Weights of a small mixture-of-experts language model, trained from scratch on English Wikipedia: width 256, 4091 steps.
Below are experts of layer 4 (counted from 0) of a mixture-of-experts language model. Rows are named gate (a neuron's input weights, with its number), up (a neuron's input weights, with its number) and show model dimensions 160-191. Each number is 128 + 24 x the weight over its row's rms, rounded and kept within 0 to 255. Numbers have three digits each.
Before each expert's rows: "mostly gets" lists some tokens that are sent to it at least half of the time. This comes from a sample of Wikipedia text that the model never trained on.

# expert 0
mostly gets: "199", "201", "198", "202", "197", "196"
gate0:135142153187126107115148119111118164138153126130097150137132118083130151129160163146162129095111
up0:114151141180108125162127165118147128148102125134142131136150141167116140153154118131100155135178
gate1:095172137140113132128187113149167150143113158095107143086138118150146148118098119099154163104098
up1:150136116144156121138124118130178134113067128111113141110137132107121102128127148132154165105119
gate2:170172181166124096089131130103151098170159120077101171130115130162166118140108141118125131170130
up2:147067120116162109160092146127121140139089164114119136109149097104124167096131140128090108141151
gate3:064122148117104071104126094132159140125151109089116127149104159141138102077128082103119123121146
up3:147130110110126137119156149116181148120176164175107158127117108132169156149144116160111121139129
gate4:102149110079114099145189134120129120106120118097095130113095127151137097100117142127082148104058
up4:074110112132159122078117151151119146095128128099092148134104095135136180126048142118104137150084
gate5:117125124133176140095119115120109107083173096147086171156113136132104128120067086110156128110130
up5:121113146107130116153145154100188108101131089174120092110073151140165077162086123121128137151161
gate6:155134121138152117111106097141074143131143133113146182137111161139108148149107126119149122110142
up6:123134102108096149141115126150142130115128119093079125101181173179148158136117112152140150150120
gate7:123139126118083107176113179104124093146134118124147121130118114114128149135102130108106138131094
up7:096125131127137134103146129145196126106102146155107118117119162179117113133139120151119124122141
gate8:112096142152080068138164106149137125094159132101113113105136117159097110145083145157139133128114
up8:145110163124127122139088102160113126125146162116108101117206108114160091144148165126113138134084
gate9:133125142153135091120105152115128127161103134127137116098131126113116130118128091197137118146104
up9:105100121163137129151134120109087111106135124116150112166135132113121139098124141163130151150130
gate10:110128145114112108148108104161131145139146132129137127153145171160135134131141150068112169160101
up10:114096174167104130103147129123173120116152157094129149166122144155164129135155139149135127101097
gate11:146133144097161124122106172147111107091103124126138135160133143121105102095133111127091140134147
up11:125122130158140149125091158148111113138127094170116109137110156122143103104125120134128100120156
gate12:138144154169127112133125153150098112146155116093096135149098147116166126136119137143119096107152
up12:131138122149131137115159133116093107108161105117099102165156179137105102119119140153087104131116
gate13:125165115145097113139100136080114159127168145133152129163195118134146110135103115126152152154105
up13:148156113143166134138143124078088106134121122106127145138120102073111131119104093128134107176127
gate14:126122125098165126104179121111083125165151147123097148162116144164106121108106183132116100089128
up14:131158165155103127106170137103087091140132120151104125160140171148131109125094133137100120106126
gate15:157094172117108134099113141123128123119129142108117137183127135102151128134107132072172146148144
up15:131057172089126157074146137152142124098153093125119199147114099106132142136126108087131140131104
gate16:138113112166128169177158143128124119152137145060094111139108145129134149096113126117128119119089
up16:157095143110117138127120125143103094123091079141167133156099113138109133104139115102090096101116
gate17:128120134140069133093118182137106125152149120101103123119143159165125089139124083070097120128123
up17:120146148125095119120130165122116108126147097106105150092134135160143128124115097100109149141124
gate18:157090121127102134112140114131123133197118137127184157141098102172163135116124134108142135127151
up18:101177152201104101129099103121153119099109110179151124092159126156148087143157136149090114141189
gate19:171118137158125111113121084139153138099139130138116136115126120138136125140127176175150136156124
up19:127112104108179117133164067136146140155150175144145143157088116124105118149125102161133133077125
gate20:137099144136130127118179144069113172125131103130102133129147162158131184114114101129147141129100
up20:091146124143114158179086145154148135155169139100137161151119097108148137111098134140144129119135
gate21:155124139131130156135137162078147131128082129142109140128127126143106077114087163076113108100138
up21:105133110125152140130098126154117124119172112093129098103134178138116157117147123144129115111132
gate22:121120126192105110117193149121128107140126153070114156160139149147141113159124093124119136117105
up22:107088116108137169129084120142152134110177128155124094114135075127130172132142175153118111150141
gate23:075119156119153085058147087144151132136154139087103143168163129119168120113097163130144146135095
up23:158077137158097127162103171098149148104176129153120131113138158125166116119172107133133127126136
gate24:146119123113124141149157122114138135151110139168124091112067121149097179118090103129139152109091
up24:161151142107136143149096116106088153153155136127134114083122143121102129152159128101121090137132
gate25:147093149151177164160126113143087112113161136163116126122147124117100158119112087147128134143136
up25:117109113083118127085147125135153113130126107096132122128112134135146097137165181141121114159176
gate26:160115142133135109127108132102149155105126146130086103094120162074133131140111127155100130121099
up26:129140160169104151127144108141168154146140159171126150141155133114161094147126103134121115141083
gate27:088084145169106135105108095106127115086144156152092131099091119131119146115079095143139131107146
up27:139098163162113149116147183109109156133093127155113161125091093093113132096138123120151100141127
gate28:061146155120128127186145109135143128134126137123158172124097111103106137084110135124095129153071
up28:099173128134127086124156149155152118138153108098096119149129137133117105121142094144145135128123
gate29:119107123146104152106113133125139177163124150109091149159145108108135154103158154140155130127107
up29:132186105140157131137128113101183093096140107104143117126117178152127125131130140107107115121178
gate30:152095162142090133160088129149120145138117149129127102155188167080155138130111148112142173174104
up30:110129099112138103174090108112108106148107085179132127113123134109149131084137108129147125090168
gate31:114122135136122090144173106106145139117125119090115122137090146129163123100110118142140131108072
up31:108130137162095121135121149087112105105111104172115167087117162100105142111141145093152125102139
gate32:146107149138148102083110108129113096145112142137142119132176144106129152139122142105119120133096
up32:103157136131142101161136148104149101105081146143125130128136127151165132136138172100143128112148
gate33:119132114147124107143130129148092148144116102103067118169126163113113100108093124108108134093104
up33:141093127129138150150121135130154129144112126144149161122158124145089117154113136100163125157126
gate34:147143106103148113097174164126127121185125174119123103111133142151105106111098124133142117117112
up34:132148082139115144141155103154114136110111080137149162132107105104110113161134118119127095146112
gate35:056068146127132075074112089147118140136186136156167136175125124114097182113121132108106142150081
up35:139182166185127150135096100127114129147129148109114127164129139132126136142164168140167131134114
gate36:139110116155112138116122067150116108137172155146135125138159139101101157125096135174091153127126
up36:103109115108119171143131148117139166149101116144097126169107120142142132110139136077160079119134
gate37:103132137115157160114113118116145115110137118142075125102099154092160124113079127149137154085128
up37:123144113134151161110143131154131104106124132170092118106087124128167083123152128135118134090143
gate38:102174159150162128128155159110116140150128119138143136102078145117145131145120097102136130139052
up38:131135135121129125113132127157144140146108120154098182118082117108150129134138161104105134098141
gate39:162138156176184139123106155147136126152105161144086135165113109127100115102103156120138121108122
up39:147125158149142129144133112127140110139101124085078125087126152152133122130129128082103095102072
gate40:103104111144132113150180143139093134121124130070136126111119150111144141161113119140149092121118
up40:124113153080114136115124114101155105127148132099130110155136092148155133128122133109105129136140
gate41:140100148122142145113132109122101123125127122124131133161132139159125145130114161131121151136080
up41:137125086109099103155146122114120159121153150109104135123130150105148085120100132116160079111129
gate42:125133144135117126117110136091147116113146130099134131114148161201158158094107136106177119103116
up42:124083156134078129123137139131144132120159116076139129123144144138127110123152122146157107162127
gate43:136131170121119122124138130099196171124133152088116151121070134080141105099118141135106156132140
up43:131148127172122091109165143100127156135127121121139072115078139129174150108138120131126131148117
gate44:109130171154084097111135127098147103121129098122147174116142124141164164116105172118152119137081
up44:116160120172172153127146115146127117142169110159111120131159121133119123116146102159055137161146
gate45:121121172130128156070158123094121125143138115101152160138122153188181167096124143101169142100137
up45:143118150113156140126118126114120138141120139116125135149120099123169157076126144081129133128099
gate46:122148120123163116114132092156076098125162176141157171148113136171095146136128151116172091137092
up46:163149172168121149126159145149121146099135083125137142127180147128118166156113160141120135119167
gate47:137165135177154135141115162143074090126148175137082127133158138167136101112119105127126147153120
up47:079129120148201142140163120136119157154177126108146108156133063132144168151174119135134124106129
gate48:167161150151080113176099154124127170150095119085099138126180137160112135140128141151157127164126
up48:095145121109212156111130096133109068148109167178150102136097145106146141114149109091129150117160
gate49:085144146160167108153161169158146110118109138127126105134110139139094120143121130105134108135129
up49:129157157093108174129152145147127124126123162119147133135145172111152083097127124149139160145159
gate50:060102088165170143120105109129080152136140116060114159133162097137107095144116144119162146154104
up50:095128138065114149125121107143148138138086129108151143104101150144162098119130102137107144170100
gate51:147102110094175161075121085100152122114129146142161117097133121165142135151119116143136134121087
up51:134114139112154130109117108119163095157114129125109178122069076163184105147140097120147120081116
gate52:169142116161098114128135146115116145118174147126140118073143098128117139155117116127141146127115
up52:105131137124155094156085092161145141110090095137100155129105156128118159119131109131099106154127
gate53:129082130157128112083118163095154105138128137079105172149116153113154141216106137130169128120068
up53:127109110133098119135164133122113122116159157102125144179109149119123111182110096168174133129076
gate54:129140107152107097123167127123137147111145158144174132117124109149088138143102126170163120127085
up54:103135172166084113121117146106130133084099097184073173143141114082175118122127139123171151178156
gate55:139120093117103122155145125093142060129099114140135142119115152128113113144109123085128111113099
up55:090131103128105072104118139082111119108114136126130116187101158104148119108141153134103134136147
gate56:127106124153152113126107102162141144158156113135125088131133112183139146111138112128172122121112
up56:143145140102143108154114139159097140170126109140141125152149104164099102107141121103078147126137
gate57:106076119163187113081114155065132116140171132133087121148110151137134120124102187088107134131160
up57:126100168150116097121110188094103070125118126135170105130119092140151128130109170152136144164092
gate58:195191140148121112131081126131103152124123130105129131165126137197142113125119191138174117120094
up58:130101125087134153125147153120104152070112098169099156132130141101138176110125084132141154156148
gate59:198115083131131127105143078132132107161165133123120110119087113170164087151100127166124101076089
up59:116116122179157109148146143106109140153159111128122105097095139116144109160142119121116127118127
gate60:117114126126164111119178179138132169162155142088141117113125113120133137147145146125099117123116
up60:135103133138167101090142115142137121139152121118123119141101117126148125111131155173119125110124
gate61:176127116107133126139142118124136148142106113139145114151158151146092135127101131146116109141146
up61:114149085097132163101144090131153147148134140133113120137091139156187111152126120110109094137134
gate62:116090091115096116079143147124089130155136159115097120096114086156127122138096131163135133111114
up62:137126120078106143124142144138124120096145151115142131060133145112122092120119119093120149104127
gate63:133123085141173133088126103183120105139120151144104161157171102146112096193125151122132109093146
up63:163118164092103140113135161120127114179092122112100117163104127139121113135157101124154075085122
gate64:157120117178169129121107133132114134127099177100137152154115098147144155126113137116113147111106
up64:120102111086137159156142137149160131118156124127134128097149095117096121111112091132142018154131
gate65:154134147153149168089116138099171135108129089150112140136155120117165151137111132112077146120130
up65:090054135113103115156097112159088135152139124130130151120135124084072119115122168085156143149103
gate66:115156146175102079116108122101124139114151162098098108149151127151153131109094113125135146120100
up66:112079114135132142105091108102126128187106159108115182110144094127160123114119092119104134110156
gate67:145078138124139134079139160092146148122134140192088158138101173154126137140117110099133137128107
up67:129073124126130138077089164075124170107141142175132150138105114145121133131132152135159143108136
gate68:135068150137157117123089111096151138136132173081098149126130155170113115166094123145107121160167
up68:128142127148120136157110123123111168164112133161119151138130115145114134095141120116072111123161
gate69:123124146139154113128113108112129114114101124137148137137180115122159093122109108146124127124121
up69:131131136083146113118111104128156084129124142140121192148114119123156120159136111125137127119160
gate70:118108122116153085110140159100107143103143151152149110115200101149111128122107145139111099118107
up70:132157090130107144096132149118149133134155181144125135075144112159134137119093165155088128145155
gate71:135096138150156124119110123105112115131115136168124110155097104135108117149137145105187123155170
up71:134114116114170084111121113164136145101149126125168109097123093143113177182112146139117101121161
gate72:145084127150137090136148132137133104121156141137134116117148136105125122098109098109114117135129
up72:109133132112162089114144144115141132105102141118101128111118154092182135119106136124126158144111
gate73:108144138109132130100129129100104086131141133135098140158151135139133098104106131147128164134161
up73:119142118161106125119155115119144146095161112162117145145113068094151163109109076150147123164095
gate74:114152134135110158149136136099106149148126114141113107174109145139102134106094105093089146135132
up74:133127124151084139108143120146117112099099127119177133106147156172136160120153135107172104106116
gate75:155128135126118073094161134103131095121156149187135121130136136115123129110059193155063087132153
up75:084123130112140119127097118124149181125141150122140106102120149132127118123127116131124101144106
gate76:100128116135104137131145119113123140188121124132083090096141123142118110109130112186053119174120
up76:108109120155142121116162089083104188138082170145125162133118099131123183116094102133125131119131
gate77:152100155132146164143140143120118116120099136133132127110111147086075149118106152135131144145099
up77:122109123155128138165100145081123093096112138132137117119122120096124140142104111135153135123109
gate78:111102168106092115146102143120107129121134138163092159167130136131152147145122156112135145131125
up78:116163120138147093119130159120171152154147136088121118110108131139111151116214129118161138099096
gate79:136147089161153109089117114142123133112176123150117129147118131144131166104121127104150125130119
up79:129133107108150160122115126078087143142130140136133139127070158133057110102118150149112148102151
gate80:167126123151106162085132147118151137137157096153142133135109127131113136166094107123205151085147
up80:105057116107118085153140146141118109153141145104126136104105080117169099136162116145126181122120
gate81:128138163133112176153147149140118075137177156117184123176126139146128127154094175151121113138121
up81:101125105101158125128133140130122059163101144115147121167162099121133109132099161088153089175136
gate82:115153128121116133136170090130125082109137128194155134131091095163146168145149113132119129098116
up82:115128194187135155145157115106100110153126158148145125138132098151144184138149120108087127156139
gate83:151137162138140093154140154125128087145095123057169130183131100138138101116119106117124065119108
up83:156159131127117089117135146131112128148167161129112089160102175130149147144079138156118141149151
gate84:167105164150131123134111122106084111145133110132121134157142131212141129136153121152142116107147
up84:101096066141178095115150174144163102116113130110132116132105129063131123101080099136162104106121
gate85:097095175157134049097133072134129168160131114131129119102127112103108104117119136097125148135096
up85:134162113110126157138142164052120108096156128124126078110125132137144097115160092110126108144092
gate86:136138159112127142142155094109145121102151120115130121148119130189163114136142121137096136092097
up86:108128130149167077135107163132130103140098150118140122111122125107144157122100139095137147051140
gate87:131136143108147155130127145147145117136140127108116128172124142111160121164142106150103157145107
up87:114151152121209093102131153170114125139136179135110163155063176146159121163135150079137143121111
gate88:102120151146162123145132083111121136119171158161152158139111134116126115128175115112140169126125
up88:086074111104127125155120122132132118134098123160127119140144118146154168114153100140073153149124
gate89:112126132120076123112145159172131131091116152113086113141094142126120144154146120136148151134127
up89:097077130141105130154131151178130173123109114123155130145133136144137124101163149126189126130137